From a checkpoint of a small mixture-of-experts model trained on Wikipedia.
Size: 8 layers, vocabulary 14450, 10.6M parameters.
Below are experts of layer 2 (counted from 0) of a mixture-of-experts language model. Rows are named router (the router's row for the expert), up (a neuron's input weights, with its number) and show model dimensions 0-127. Each number is 128 + 24 x the weight over its row's rms, rounded and kept within 0 to 255. Numbers have three digits each.
Before each expert's rows: "comes after" lists some tokens at least twice as common just before its tokens as in all text. This comes from a sample of Wikipedia text that the model never trained on. Tokens count by the router's weight.

# expert 2
comes after: " |", " the", " of", " in", "|", " to"
router:109058135157119128145095165123123114104109130170083160126082137139115150116126109112137123135143124100110147133104153149130135110133114144132093144112132145086131088127096172158127119180108143133121118156147115120102174122174139108103147156050099116149128082123109091117115103117141120123170131116136122134111109162134104096143128087149114121146145146118104141082107158161095159131121
up44:112075116179134130124117146134121144129118113082097114092123143130134115123074121082151114147124123149146143115088111118155112115096122091136119154169089151140140124098121136141115128143134113123118130145171154141088197125111143140078118171122076122154091142171115194157090119135120134154162149137110144166125156141163127144111135130098094132135137125107141151108144107142089112130136
up45:146103111131112115116128113140132114128155104142116128118109144136115110059154123107159103133096141132148130158093070130207102158185131138122110108139149174154136108127148152136123170130153120134111138113164154092112123098125108153085139168164122158114114137124099155130133129115143123090103140148122117117131087140109136073129102101142093108127176126153133141122076132148126087105131
up46:127097138107125073125120135130101083107144141168123122104145111132077122153164109141116114119167128101120165138137107153129094124103137121133122105103124089158114161096104118110154126132080145107102125111134194129103158140132108118098139159097138159115147106161118097162143128141069133122124126117081133111135130170074124107139132128135148092094142125126133145079150073150128108165138
up47:143130147151150150090145158128153106103171089145099196148112168127094110158118073176136087130162154144177151143103141112134105136150129150134122140168187113108138123057109114144130149110089109124170108130157137124112115143114119130116145114108115172144123140113134132133138103097103091148102141124121129124115117114119128139078119108100106116131135147097133105122118097169120147100127
up48:128107106112127105067127095097134147125156157129120093099153134157126162125070148109144117142100101127092090135143095151152141120159130135116137117111136115128160127144119126101123129145149148145157180099118136149081170060154134099142112149156129129144088131119134148076154092153115134122125129109125140135093125148091147109164134153154151126097149093139140099096144125159072100118137
up49:106115158136121150165123125112117158140142153091082121199130114162134104103101122151106135137126099121105105166061112117152130077123146115094144154116109154103139125087127128156114161097107131168140112139112131100127104083130107128151144111132118120161159113111086095138119145140152079086120129160130090143112109129117151165139121162147150131167162143118143131119126174097112144162126
up50:118175117168134158116118136122062100127147107193112122104146153150092143146162104170126113138153141121088102158113104181127146151128116180130141140129096073120130109104108130103160136165130106130140149077109114121115137145140122124140157139117147152165163091099137111130131139114147096141113124168079103111100116116119157152086116158124148135135127087105123124122150107123139092142127
up51:098165132151142109134119141128151134089114132139099136136136162125100144141124122120124100174136165148143106155105114106104158171154079090157120165124131109098129134105146141118058120145133122122139128124149116133106167146156147164113184151128131118139128113149094098136141102166089125122142132143140141110133146166166150087127116112117080097102205117099128132103148108149084139110108
up52:106127141119099119137142163120126121127133154119135098177118105105097131154137107104128133150126126096129118148152156137123117101119100151196115107151123172147135145128126147138124131130112156132105175133159102110139139088154116130122159124141148084153165137168091139135108105098141094133127122131104085134164090108148187171155111107153175077098169126117094132131101171150133118143086
up53:158131131142134158155137162128101127152105100154131086112156131108116133154117115109106093103143152079138090146125172111117126119175077141112091129083146135136131127121143112158064094121139143111137094118143142181147102155078132145131143100093102163134109103145145115140137134127113126112145100126149129114140129122148140169090153096112087096138149142096146127126076102134082109161107
up54:093085146132139124116146126082175137120084121177144097114134123136124112068098111103118092119141158119095124127100150125121146130098108123099152095117133176134115156130123117150114132136156101173101199124133124162150120154162102093126119139062120138098149115144110131107117108114139117132127132096121180158111090130142140121146153145109102108152132125144120088094083101149113138124149
up55:178131118115122123135128169131119164113124140155155180127096137134083150129166120144122145104142125127124115134148121080114153109101130117125134114113179123120155069126115160107129139148164150110102132127104130156144143173082186136111120152139123108176170108136135161109133157114167135154151124110111165138131129130113174148155203094100137133123138138114153102112132125146160107157150
up56:158056106143119115138158178154118139139161129114151107153104152125119108154115106155154113124182157144149103082125138132139164142105165118154155134127157096106139152138127169131124165119075122159132100144124143112130112090157112127131106166134092122127107159119127124115081100110128138094146141136143153081127110138155123176107174106091119111165122147114122126141135091137134102165151
up57:120103127086132152087167105084146132131114133104168133122137167145102105137161162128115106159097114164123170187119149158133153123109121142147147119143096144155163137140140143124134118080118131139160159172117124123133110149166119118132091148074113144118094135135144129156134143170145101138129138134124096117108094161125113181107081113166112130150093137125153070095141135127134141111098
up58:093149079095132165116090180133092180135139144137157121084137137091137136097115164144134124095149097094128115177160144163113104153086117158158136110158166108129112176120108176135139115140099122090118100106113100073146146120088124119136137117128165138087116108128135138141113123096129129102135121113150121123123138130142129092142082108163128149135098124160142098130163135113127130105124
up59:142137123098192131121104154114123103156080117111113120122112177107128131115147169146087114151074128129089080141111168129112139141086120119119156111123113144124173184146145116115115147131163093143129130146116151112123107126144114116137124163125066115131119094135071139125103107099133096143105151113132176120146095166122121135143139080102131151164124098119151102151144120154145135116107
up60:134118124103118180126146111165159094136125111127129102171084088135082109094100106147118127120096116131144110154116173142107132147135106174138106122111145107159112168089132111135140163147117124109137148152115110109070139145137114154125134144161111116144128146118071127116069117168115128147149137129110156106130105117124133121137120123087144086160160118060102129116073151152103126125121
up61:111100127108112133141146142113076165120114120069170144108112126134114112141106122152116130154157135098097168119079136161145133141151129118147120138123119115116126170116134132105171155201154163100146119130124123172107138127151107123137141101115128136190136123161152144133142092151126122115093139097145134109135102111168095141128112122146139093111172064114140104163146143136111069124134
up62:123093122116118150136068126126179123136145149137154103145188120146079137151155135142126134105112135085121070110124079095151167088155173094144133142117153145131129136123127100137164140137121143091119100114132112156124115122162108098107164087154124125140140162092133102152075119125111099098124138121110137079103165135128124101125140126117142174138108137121103121143163138121133127179129
up63:146087126152141090119148121128130151125155149140112113081091123148097145103103111163162107133131161111139130138085136118114155131157135130116162139125112130096161105117108170137123117114185098105114085169123115112104114139094091162110150104166154111084146124099120160150116110117147114145116154115175115121169157156130110148121128147164161144201092107099161110129106120119122142149113
up64:174132124122120092126098132113138114153092113102166160151155112108152134120137165110114114144101122103099107116100117123140112122129103119065108186098147107103086151119147106134163147122150163135136112105147118165100131129178113140092125143101123102164105158102138169153121133114131096088124127130138107151117084097178126104161153156098100151152111110145124161118131154162129087155140
up65:141120117170057154106112170136124146180140097135092128119133119123117105159142152108137093148167152148132090150140146112149149088095125104146130094106121132104137122149124127099092099123121155138057144106143141141136113111148181168151138133126108170164070097166130154100117142109138150111117128138120154136123117136139113136116139176140119130125102171123134103115090142106153090130124
up66:167116098128150124135119150123172086097127115143094120174150135145086104080113161171162147085141100157157076131141143123173111114138125129100135148125115147155157111105117102144134186129116116134144116133095127055174111120108131153069128108157154152138115132134138134142140114138144109111151137116120099126157098100132134145091137118129163089135102149120134144157123140119098129133086
up67:168150146121126137105138192116152156145123127154112098104088082119113108190161119157084111139142110137090139138154161120145085130152177122128136121093156135133139129151131177162141126147118155133126166141105137127096094122121091086129160097148155113114106153136117142092087130122139083104135130091142144141090129143143106114109119129145088148159129123105107119097092134126114120130082
up68:146130116146086107135095151083133133114105175170123137077122130073099130137130145141122133141129116114131166115118154116128124140123075148068134145088128094139139117150155141134148152149033106116156118091152144169102135104131167095154120117094137107125177130119101140135138122123110143144168116154091150115125125145123160096104148129142108138111161126156143122145131147118110157141151
up69:134137124116154114121139118119126114045102158187124093155115139141096142103113153131085107136161122125112118148135163148116095137133098130174114114199116155172137137104136146148149111128133164099146145171138128116150141126142153103116128154118105092096112123149129109134130129163131119113109158149107136095087167156108155092086138111132123161107081143094136113123142131135170147103112

# expert 0
comes after: " ", "19", "20", "–", ".", " ("
router:155110134093117129145091158119126143101159114170108152096078155098070152097126115101130141164142128106108113169133149169140131110085129154133145121140111185113120102119109108130137111184127169130164110169131119093105135128152126127092146142068122131152112097097124084108128129137147103112128155126079117130134128148125115135152131074100135119111155142095111111119106163141122104115153
up52:141148094093073132087193119088097099161168126084130142125147154152151137107145145102105175123141114135121081145145110120125118104120128116144126126143159171119135152135129102137130130115118140130127162147147119133139160113176137105107111134109087093131125125115145097138141112120164105162128117175069143130080139156147160143133156098063131112104121123118131100109136127151155109103112
up53:110137152124088149185126121104112074119104131120184121120095143117141139156116082121126151134110139114144096163081159139139164095148077166108097132116140131121174140127140113130122110151144161117112114112140118105163115120155120129131144116158118122105126147127169127138151101103127113122180093107062131143146126095163106150101172142143123099086168135115144163103126110098121115122110
up54:117137142158091136146147151140175119139110158193099100150099134180180143101116108160102126178177157125108126113127162130115107118094114091140203151105115155137124059174132164128128138102107138149092104132144126140144121147128126126143166157112115135092105139126124142156102149130134142153134097147138137135121151161142104141163143120119123112119141132125127119144112144099118170137099
up55:122122100127149125108127134140102172126100144149128147122118192175084130137144113119167149126144105154103133133190128101134146117144114128134098089160145135137115112137144153159154095100130129121084094150123113152161138173092124139150163176102110095138155103139165110145136150115120154099153155124129080120182142152140129125138147129103096124132138109126150146152122143139098141066174
up56:116109069147121107111184141146127164141137142087148136128139165123147158105126132063158087117120112142157139076162145091121113148171137097153131139138167107149131149146131138103086137174121115166167116129155122103125103124112145149169123122132175124114140139138125125118132141151094136106115161144153125081076132109142164131155148096141104141130128147112154119116168118125089153155137
up57:130079109129106130135118122102126100129082083160115129145139111137129151115109114150120142113128098130126126172133146139154151149137119105086150125118143124120152105140161158194109105166133101172122112154068151123130130127121121134137111172111163118167098107114092082130151142153105102124118123125151100134137117147108095113085102153150152117127065129139086118097094155147082166111140
up58:118133120144121108156127127133116132123133134097135083148121109100117148120103140088122114121148073131140109104116127090099123092120114100148113131114121132146128133166094114109152039116132079126148095119117115118139147074120104148141139125098107116137133105118114136132161121091132128116115143081117123106130177095155137123127117106111169130136155122177123074071132072140144086095164
up59:160159111084155122164157145123094117139104128139122121103128135154111121161183139137108112176120136155136122115133136137120138126143097121129085118112126158066129103119147099127126186108136103114163143107124117133105103113087122102105111145165105107158154080167111151101175116149101119142086159115139085106140147137124100133116104125085124150124136191132099107127120143140110088097145
up60:127121100133157135112144109121095151109121067116099123140057100124145150084146105115112153149104155143151119154104117144092072123124097159137120108099117129134161117125113105130110152135116111116173168121118118160117158139150100154050119126141135133140127125127075103133093153136140129142162140124117149093121088147121114106124095154130117102153195103109142095154114130133161137128141
up61:107131099127132124134111133123121179094050125130146101116114091156119123156146139133166108112153168090092189104108178143102151131182163134110136146133125146125138112116175120126159112185144105141155108124145142122121109133122130150144132116115119134143145096154118136122117128123124171084098121141136097140153143126102111157080135120153137121142148112127103140090186127175159143129150
up62:142117147106193134140067146112150127154175148121104167139106122135161103141152110136132153130090110093139078143164141082133167117125133111117113134097141173131147136130151133150149125127127109114096123139118074167123067135119139096079139108144118110117091134068127131137116111149114119130148130066111141144134131122118127142131089111139145168114150133133101121131159133138081114099109
up63:094117159116153150147147093098163104079150138129138117137126133080108097134068106127200104144103126097127155141137147133141130114148114127120124157122124114140143140135136088124160092129148131115146107081140161109098105104118112165138126111103144127097129115146115148101135116131093156120135142153115126120152113119144080153079133139160131096131150118092104089174093098136060148145143
up64:174132123158104097157132090131146135105106166125135118099111111142126126136173104117114119156149132111128116103096123139130123119115101125098113145153110124121149126125134075126130106140126145129096095097078109138082123097116074108113143107147090129184120124112116093103085165117130141124179124130112129174138107114144119116119134174148130123129110111133092145151197133082161090181126
up65:116138134139093117156146131157094100111132127176138142153090144136111116090128154116143132114133157163139119164163143101134135113036139101127164130139142141130082157128156116138164111129099155125098101144117149105090094099132134108138123108131130113102080160141139126120072146106159161111122146174115104107129126143140134118152153156102188119133176144126129137119128153148178128142128
up66:143114119147161134118108148123123112105169129155104117136127134176137128146097156150125107097157113145125082145115134125166085116172125092141160119100108152110153131122109157109109151114110134134145096117144142125170149112125175130064108122185173136132121141130139105125130099128094089139166080122111146171138140139149114118109086134132159075141106149124119164112128184138128173120103
up67:116132140122064131094104128165146099116135162169135113160136157110118149154156168110124103116124149133108146160111153155110119152159151157111102117126117141162151135131074072139151177166170091118191112167117121118147136169131112127106141122155133112146143141108119083114100117123158139129105146079113123120120130119133131116142098123105135134148171128094086132114133148167086137105128
up68:154107133095086153104108149142153124131098138136123137153128105119118129128110157094143130090127098160128126113112140148156120136085079122097102133133135091193086130173148138185121089150124113121139115129149080121124143122143165083102114163122149117127173125157100118149107175120132092156148148086148133096114112129113127122157123141116096138115114149139128151099100169140114115104186
up69:151120144099150084110124116101124117123150117122124119137094167091142081131140154116123104133185062133119147144139146125162087147090126155141156161118124112140115099108153115138148112148147149134137150145144162173119161133166145129115163143099128142091133152122142085128099140113139152143138128156113152101108121133131140158151174083118087139096117135187132143127085154129163122125073
up70:156103076123068117111155161127145110162120126156119119159102095128143140155099124175134122128137139067149115119131150176147136117121143122148133110162121143120121113096100118184133157120123155169078103088090121074096127126174146145114138120103146138103138104151160113138128167127138138077122128128111112120122124127149138125113113110150123070118131091148131133143108102091091144153112
up71:146133094125118085152124142163125145123097122136107093144166106122131139150120128114103143097184150098145108100128123141144115144141094096093086159141140137135118138145095184125148118096116116113157125124141100112147132122163151158125133133061144163135105112133087111136139149122122142121077071127112107147165118120113198142126079110168142151138148140145121140082104127103143095132107
up72:134160113105115137160117136137147166140121110126130092093122120116071112150104137140112113114109127108099118094110100134206154148093134097159149156123099167164159119135115136138163181139140121140131105128129109165136117126156067109138161126158182126120175121156135157108125145140145126131121103114111124182127123150168142087081123131156143110122139137151150145124129163145100145150095
up73:121144147138171105098103161103105084150097119142165128165131154109096092143100178158112070160115148131151108099156110122144158134133135114110104107098143157119126129127113127123097142134158131115148135117157174133153150135140129121106110120108137141138161169142115152097141153083091149145106187130132091141101134127106097118130128110109109081174159145168158142113135093116161122139157
up74:147142174109117112140141114142139133132106144134159128133108128117126157137142108127152178090080113131119092157101134131147137137160083139102115122097109120066128108148058112116121165107101103119090144174147098149144126100147121130151119126094161131133106123087141082107108105116106091119121143168140121137105119125112119106132121137159103120139141123121195128079179153148127090159130
up75:111126103123115123150134143089142114194180115141134095160117140100100144112156154136147127138141119120147134138113137121135119111159100126112123140154079136117084123143104149158139150141090057114127127131108102119111150110137098122107124120130140119141114086117105146113100126088094067099095145124102109151130158127116124106144123099173150113161127167131204111098155122099148121115170
up76:178122148153100150122101167136138140117137159124119169117131138131150110136111159113092190121136123151103137085103095143110140108131122121091158152092160083158125084160146135173136148095178131137124122148097102159122143174105085124132131120169101136143119111115134143119110092159154129106144154083133163128157118135115135114166162147123107140075125108121091113117172121135125132113145
up77:156104091085141095163123161148154144119151100122164179100105140137136133138140149106136103136135150100123172107107088168120119162120146119091123124104109157094132141101116115158112069154108125109134109101157159092118152164124073127136153163134139114150153148135131119147169132126131105144107132093175126113119121135147128167127091137113098094112141086116099126199121131123139129140125

# expert 7
comes after: "\n", " the", " a", ")\n", " |\n", "'s"
router:095089165120133103181107132178157160079138129166110115130124170108102112105124156089136128096114145103134079162111149131132184103104128137135136143110118148075148119130131120171150108125142151142127088138124110089093140078134117105146091156097126122155122141115145163119109140149125110107128136098107112138097130149157087154130130103097167149141126134119135100123140171150090106137109
up44:122107133130126094115145163134109131125142152131112121145099187119149124081087154098154129147104078117120117089141119181090081089108170128113132088129132161156100133099120141136129159131147122140139177134130147110141122080086113172124121113161127083158118108110129139128094114146117089122099146143099152173136116150120130163151130088132123119109125157137163108120135114155123114177160
up45:123173126178124155107103115155174119131122108129104114103154200142105116113137126180170144103120102127129145142144126129137128102174112117148104107152151122092135098148136126135144139150107110104128123128129085081137139129140125174098114123171147199116126166137130109137133130140119099108138135151142081112126115075118089071139141149117108118109188131115125135133107112117141093112134
up46:118112123076119109120134102172143121118147140149094155152129159111137097127142088097125137117101101124092111170129111137111126071094134138094169094139122091153103116117113131151159106118098116130078148129157119140092168138139128155104147144083101155140128145113099149120159114108106134105100116131111170144137134174132152101153122154102126123107159124108162126082160140170136075149152
up47:135091157155107118138085129183154118112156123145151113149143134135105120122104116142150156152111177155094132125114096124105123164188113120142105109133159138127112142099121129153148141170104068112147118092125108147093134113132137107146148158136133134120109123102178066142185110116118121141178120154118105114088143119137090120077127107108116117095117100085119116113134131135164123110149
up48:077096133098113137118107104100139117120149176144142109105128108181099149116063186063164158120132140177123114115172119170189138140179130130103157102127138107140158136133139135128121114159134136128144156123115113104146170090135135110131131145128131144145135116142081129109130147109118101098123159146127160108134159157128129128161130154163154103123140107137091130105134142124112103131137
up49:090157150141155139126100144121118170155122134132074113139133114146142102129128128133100156120108128142102137150112114139133129103124169126089134132060114134099145115102103142198130139127146091145164098137127110145131144124134150159132122096165146099141129114115137093111129120169161152145151129163146074126114106138169164129146140148147145167094143080105100150080149150129125084153168
up50:105142150155137127103118117113098105130152130142128160125183155124105136151150152129102146106158081136092120112098117141118097148172142119128174127113112124140117121104099120173156188142116117111169144154166114133160141099140115105089163166153141136190094157129137106153128110158139102109122149137095088091114137116102152170122103126152141131114079121103144108113155177129119143113131
up51:149182126122137124115110169124135131127144147145121141141152106127134105073130113125181077146145149124147112140116120179151111146139128118117140147061153109109115142134130134139119095129124124111179117106187107090126143110100148134107098095126117153135139130141136120132176136159137131161144156155161099110121167228134135131123121122120108107139161121154148118125179130117126127165127
up52:137167113115096129048120142104100127114119157166133113114138127145123161119148127107144122139122144096116115170160124098138127105155123142144118115148131109147122152141163115143097082133135131107090166105112139118096116129096124127110170072141135122114140093149177149098105149119141114179128198136069119158165120143146154148133163147109145125119138123098088162150130103113150121109120
up53:127144133143117108163157163131090138109166110133141125105131134044133112140115134093103160112111117108150071143114157130170127147119076119077112143129129103129109144141135117128098121134167138116157077115131118110127118119089095168126106096122154120114093149124136124137087170145087133113155130159135098166099132105132141125091136142130178144148127115126140111103132086071123122137152
up54:098095156101161118129131107090141100094084110171141104125097133100113100064083098103057125138147112110140102133097148152129122116084120093156178141136092151126143141137124108150121125123129137135121147130170130105109154125111114117112131147095105119123104087149106089147113105137109154115117168086121132124150136138132126101153104153107101107111108111150150094120100105126156175102111
up55:138098110114160114123116117138107145130083164187089149117136109078099107158157107158144124155154099139143133141139146161132094122126127121172118131123135142164153112105148172183124126095097141106108083142152128155130168154099143165125150150120120125159129094141125159136107128159135151139139154091068140140096107157156139142138141150151118128142137103125150140159113178094114134085144
up56:120101093156133187175148183127099134143185123118138175127145096086131121165129131140135136107161136150128142086133097064146161116109192124125105161098120104120108175147126140100110115104109123118149089121125130106164105150144136107118143133119109104115131116164150137116112079115081116134156127126121105097129137139145164127139123110121128132150144110139138142132170125176130125173130
up57:132058114106138159104135118062130118131096127137137144129123137164116093092123141093091126180109108172113147131131166170157129117117151110114134138136106134118152101118147116159113130121137123141144105157104163165117120145126148156127077130109123165134144134086114133135129070102124118142135140125138118154095119175130132130096092120139118127113088155096092102082105183121098158123109
up58:101089139121116135084142161117095130143115167107152141125131135147122139141160139140105124096143089111170136119137135132131167080117136121147131132135170116125122112099066094115138129123071134145116155176118090090117188141097129094100123156063147118145121117125125164151132134123092157112116144111152125104143105114117133102147098147111128168120097161166128080127172122134102140130144
up59:146133132132166138091131142089127065145118092121138104107150182112140144150113148151137106160103149120121104151141168139087123142076111151188168129141130135069132107135127090126175157140155100133106154117169115100115121087140141151101107169165136145131149151096114108116127080136129131149095163118135146107119108155103141092138102120103140152095156111142103128142135118129116113139121
up60:088122146171124135119114135117178136155165118148113117136074152126106143091148100131128121140140111110162119198110124102097106111134101111120118114146165111159168148082170085151133145159137141144145135116101119120133147128110097139125150153150109157157124149140104162139119137102116116143126141088092097081099158141116169145089131107169090146167165114114122110141131164127163125116139
up61:105157128122114150095144144136139176085077118117144100151098092112108099153137133115138146107150142097137162131123117112149125143152119117135138141111099150081142117107147171108158138170148156135167128119108128143143128166148112143138168090113108144150115079164140119121085071126131151170140117140111115125139163099127109100090101160131138122130144088111128110127163095175129070103129
up62:124151112118152100152096123110095101142118111167099124173114090138124092155129115138140140139103148111105088120145113109120104104150166115097123145132159142114098152133120119176157153125155110115124093128175104157088126146112101116089147163144084120158083116131089088094122147117084095061117120154103127101106128127098138118123116129163168163111140132118124110154137111150164127154111
up63:119114148207154107116127101125138157118146105117118138149088113109108153129114123078181122165078135125108124125134132122140121084173132118136161119110169131071132149076104154145120139115162120151105103119102123109147134115075105126167113165137122121158122142079110147139139095142096133109122143121174122125117133174124124128093111127145133137154111079112133107134146144124079128100140
up64:145142098139145155134111104094200177141099146125143144124117106113115148108157119104131171186133129140124111096124131161126094125092126131116126213105188105086122131121088124122175119130132153127093084125098099118114115132129108134130115129122146137121126129136123101139113173082109085099119127130111107160116069111165152117135147133138121134131139134126148101154127123119124090145157
up65:135161113151113108127115183162111165115174119099133146109123135136129106102149134122083142144148117143133077170151124099094118116096151101101148117073139156118139126128100092125133140152131147132119133136097154174142140093116173143124153124077118187152071115153116113144091159104131160130124110114132147108130115185151130171129123161094106157110116130098129154125121118122156125113140
up66:162119100139155159152114177174123141116135094140120149143136126187141098118139118133159129122154185210112101133150142145157100121105117138094162131149128135147143135131127133144143161123125103147136088131116137096120075100094154143116144132155161117151075126136136126177141101130118066125152102115135152097132112109143144104127092094146139107147114147105106130105099163126103132136119
up67:118149127122126102100104174186146128168117110140167157118138177098121139145136153112108111124114140143104137104081128132115161139140170145175102095146149151072147119098127145150132142126155137107099112140133092113112098136121083120188097080169126115169112118150133131129128120099123104107080133095111148140121136126103107126115105125089122144128098127147126108141120155176123141072128
up68:173145132105099136145153157088110109101119143124115088089148130106133161114136127115156120115139192134119138161094153133140103151125063130106095150101086107139136131182134177132160110149068114131124108117116124122117079119126147089133168121115143139121171120131139158135176157138136105152137141122128147156152125120109155105086139115152117102101106129169147157116133098143113122109165
up69:131135124102076080114128122130139072118119095153137139147097121146132140105064117096124160161137115124099100085157135155133135144108137140110098138118104130119165115098212126097081104098117182157144148158129100113126132161124130100152116116164103141135112117153121098102121143154152102125131161174120158124086138125160124140147159152141117116138126119091111120146132141106135130167132

# expert 6
comes after: " |", "-", ":", "|", " \"", " by"
router:137104178143108128168143216157129109109161098148104126098087147139131133147112141063136117154157129109100124163101138143112123097120119132153141131143153131084140083108143117172142110127097171168142101164131107113115156127135097115136136149103149104177123101126124140114120132172139089141117135111096116132133125131151122117132133111120143176113127109093090097110116153131104142164107
up37:166107129110115112143151144139147092139160159136169108147137130117138091096125179115151111126141072155142129133169102083144101162117111132103108141139086127085128148178154151113133122118102140126168099130130160145132107103125116111150065104059138136090109116158119123100122135105136128115161127146172105128085123082147117154136125145129079134117111118106116126126119122118151152171123
up38:139132162109153103150114135099138173174133141177133097111121129135102133149142124088156091160132143134168164153172169154118149103139152143135119137148124115131118156144122101129139116109119150152149107110142067142105089109146126101164096107092112165143136137107124123197126143148106169121119150158128103145131096121115157114157128153104155100166102116081108146162106151116114156157118
up39:146118117172085150152133161129138091123105098119116147130150119099095149108072120088145076159070141149113088142119135148117100128127155155175118118122128186124086165161159130136134063116122111137110155128111108115127103105164119087094151159147145135109138155105119121108151148077115126156108106134112168110134128109138132106119108111120111103104105125131138078122134148141133111119121
up40:170111127109139140115059166078118163128100104099131161091144128111147145131117137110152140119176114179106175113084136111149153100139152123089156153121155134167131120141092131122120158143084165121112146117133130123093139125134142122069171113102135091155146125134084151107122137118136150116149132108125096117137135156122119106122089166175122117122109133114159114131111116140076147117122
up41:130088097139111188115141151150154115130144114124114106117118103118105096138122148125125091135096125144171104108088092130133163147103081098132147116125162154123111148118112104134090117116168149145123072138162158151112084115131143157122141098146114094145144117134080111131113132114115093114112124156079130178114142124109105077100111148132156164108112160110095123116116119136136147075096
up42:121086091165115081130119110112165106127092139163129128138118134110156136116136121154121075086137097111119156104122150176081112120115117131148109150098102142133115118106186111125100160145109176129106109140112123140122164142164108095112144106094144142070111098103138106153122130096150134149105139129103144095153157121065140137156152134140117153109157154115111103107156111130153101135151
up43:109128123128135154110127151160189116112131171095106131176166164190149117108136152099120095114105161130123073157152137140119119118143141099114098130131137141102162160154133153132075104097114148160098091129107073145128160099145135122124095115153123142150113110147150116109116099176139123140161108100126144122107118121158107169103128117154139136150102106164168129146121158115125113145106
up44:128094152097106094168160146152143110136190093115110131142075125131140095112087126114141100138123147131102135134128113170153113166129161091108129149175107118136118131146124176167132150131132141113136167164137097174101189097126144159140110154106077102128153119124150138130159143140111109163139123127125153134143150139128125137133167088085095120132166103131164118119143141162124132120139
up45:115163138136155150131132115116137115124149121140073097073127166149109099103108145139152153050147095093163100148129114119173122138178105117115137134159119122116161127128141147150154171120127124116110120145160089106143145110113131158114142149145116132097144144189086151133100153167112109112118109143116100145146084117166102141127136135121120093114157170134096117155093159136131115143140
up46:148080154120125130141146143144116113142120144153101166104120088104168162147108108089154153118141108119105129115117141163136111079116174148081136116116103146114111096148090133154130140112105150159088136127094158160099163092104134115127156135106115099112179120145142119142140143131115099142095096084113123144132130131115101140083134164152136104132108104095126178107159094128115125153182
up47:090127120137131145120171151147140114123144111119094116166141158130107147113154108131137115147145156176128146156129108134122110133173126175138106107112150151109106143082145123148176164147121087136111117147137124111106120107093128137166153143142116107095077099113176139097125151101114087120144152139131103093147153154141138177072142103146157159106106138092119102119123120135183113138080
up48:095122152169123144147142122128147108080135174116167124143174117189133138116100157089127153124136179143102084102143110146160173162200088151107113094109141140133147125151166129139117123134147105120154107105134110126148187093125133117128103126149110137149126144131078148121103104127122138099149123150125141126161126172113126155145118139150139114132146120146139113106147141152121068146125
up49:104131117130133143116143097116108127145121157137095136129135154119126090129087100117122117124094130104106126157095103135119139123100144112093183129109137122102156126104109151139142159161142141152145112132121080132123179108099097113103120153174092104146157106108149092148131132126158142120139127174119128140132107103155141130169170098172140160128109089113059140080187145107106106113157
up50:119117142170142133127107132111120127145149152156102162138136145174132127125103159115118105093141123111099126104080096114101153146137143161088123150109136090142153135117164138121121160146091166141094167097183132113134168100141144098104120184134126138128113128093147136125106065187160118110141149133119119106097148128152113160104135077126127116138091120108102170124134174119127136124100
up51:111227112113139130097149114120099134127141095074123126112163158140089114100096114118149073097131132113127132166111112144149151138130123132146114154150132131109165130115145156150090112142158115166150101095126101126100140145181135127081158109135134156123136130140060115111159152157087105126134150151110123097150149151141141095134110102121122147131129121117144116087138137131109123161146
up52:134161129135106138130169154147117148122146141137138115122155102144155131100139135118115165151168150135099093133137134125080106113142102172144125100160111140134159128176182128139128095121111155116136123132126103106113134123106094110129151130153103103167105096137112142137132113112125138152137116152061127185151076166172137188103146092124094163131088115079127119136084136135127112121142
up53:106122137105072080140092159076113110113130087111128104123159161134121146098118158146125104145149162115132118153149164114123129101126081099091141144080137117142149164128118128146111159138124135091151089103161139143163120144109129175099106111128125151110083148146118131141130154131121122111111136131132113127146151152160132163107187159163129140134155116092142125087075089107107148134105
up54:058109174109161107137127123110142125145111090142122105076135141123121137080112096116075126157150139124097137144117103124094148146130146105144174121123119152115148135140086138104140133128140127125143140149156121142103125160155118109098154149078126110111090091168140091170120107179165118112154145107121155160116130154142119135160132153131113145147079120091152102087141092130108141125106
up55:141131079161119122114139147133138152125068140173152114121129117116101138134131135100169113108127120153118115105151147101116103128140152135142114134126157150111115055135129147143149133113148108090069116111162116108090150145092157140116141126120095125145116121151185155177147137152143154162159170086153138112105107128103123146145118134081104121139167104157170124148123137110164125080141
up56:139079091169121109160146135126143102165134142136122134151146144087126113112116128096177129108154153144111126083111152076133142131141146155137121155096143119120139129154139145088112131139096125142097104124148154106193093136160119128120107125154094100118126134128086105146139122124095137135148145152168107088135121149147148153123128092128131068098177128083129160123132130182117077134115
up57:155134094107151166072136117044122078111112116165128151098142130133098147119118134107138130172122081118144140105111150167159117092134111172133112107106126121120113108109103139138140127138111160129139136071122115149120144152169101160153087147102118155159186130129126133118096129102110089116147149127147112120079122150145158121104120152146127160151130109107115138139101136127112159113101
up58:117166112113116127117141175117136144103112114111127150128146171133139132126102142121124124152163079091122106195150082130129139111058097164107127138114133118150125077129108139120148152127130140115125107098139118140175116121103131133079142103079141103094165134189107152123120139132123140110123149157141099109152111102117128104133182132122123083178120160146144141140133160143134088148130
up59:146141127097152104105138142145112132091159119110128151125128159122165146075147133157149133150103142137125130113149137102121167124122113144127158101130130149126124096109126071085152153150156116101148138093155167140121113130106097166147137130155102096123138137118099093090128113099143127096085150174142109100119117177099151124149135106137131154082168176091130127101075118132125115079158
up60:127133094103087119125093129130180123131141189127096143130114102125121168146133089132114148111140104099120091114132147134093124106139107179132134080118128074173081122105136119124111173178125114126150156142121121129125147163142115137122165111131110113145104109081103118142058117102113107149153140102128117134133110127104161123102133114059142127151177135127115116104132125139122141150153
up61:074105131124154149098112135134159189091112118133119157119123134159156109119091130130148121092134147090118196163114160123144162128170142117157142169102131074131138175137176153109179142166134146122112121107147117156113123111126115124122107099142122110186127103120123143083128123146126119122102129108141095122134111125110084156084120114148130124116140097118130112130171104154134108108147
up62:111142094125089155115088136105136110118154128182180153158161082133147114117135105111117127142095155127122075104129091114110165137151140118104132134135125124141148128133096116153146158110123130105072092111152113153082088107149146109068182132133107118120072100108124127131106131099124119106133099118120146100103131122098105070156123125112134166129094114136138135128155158122133099151124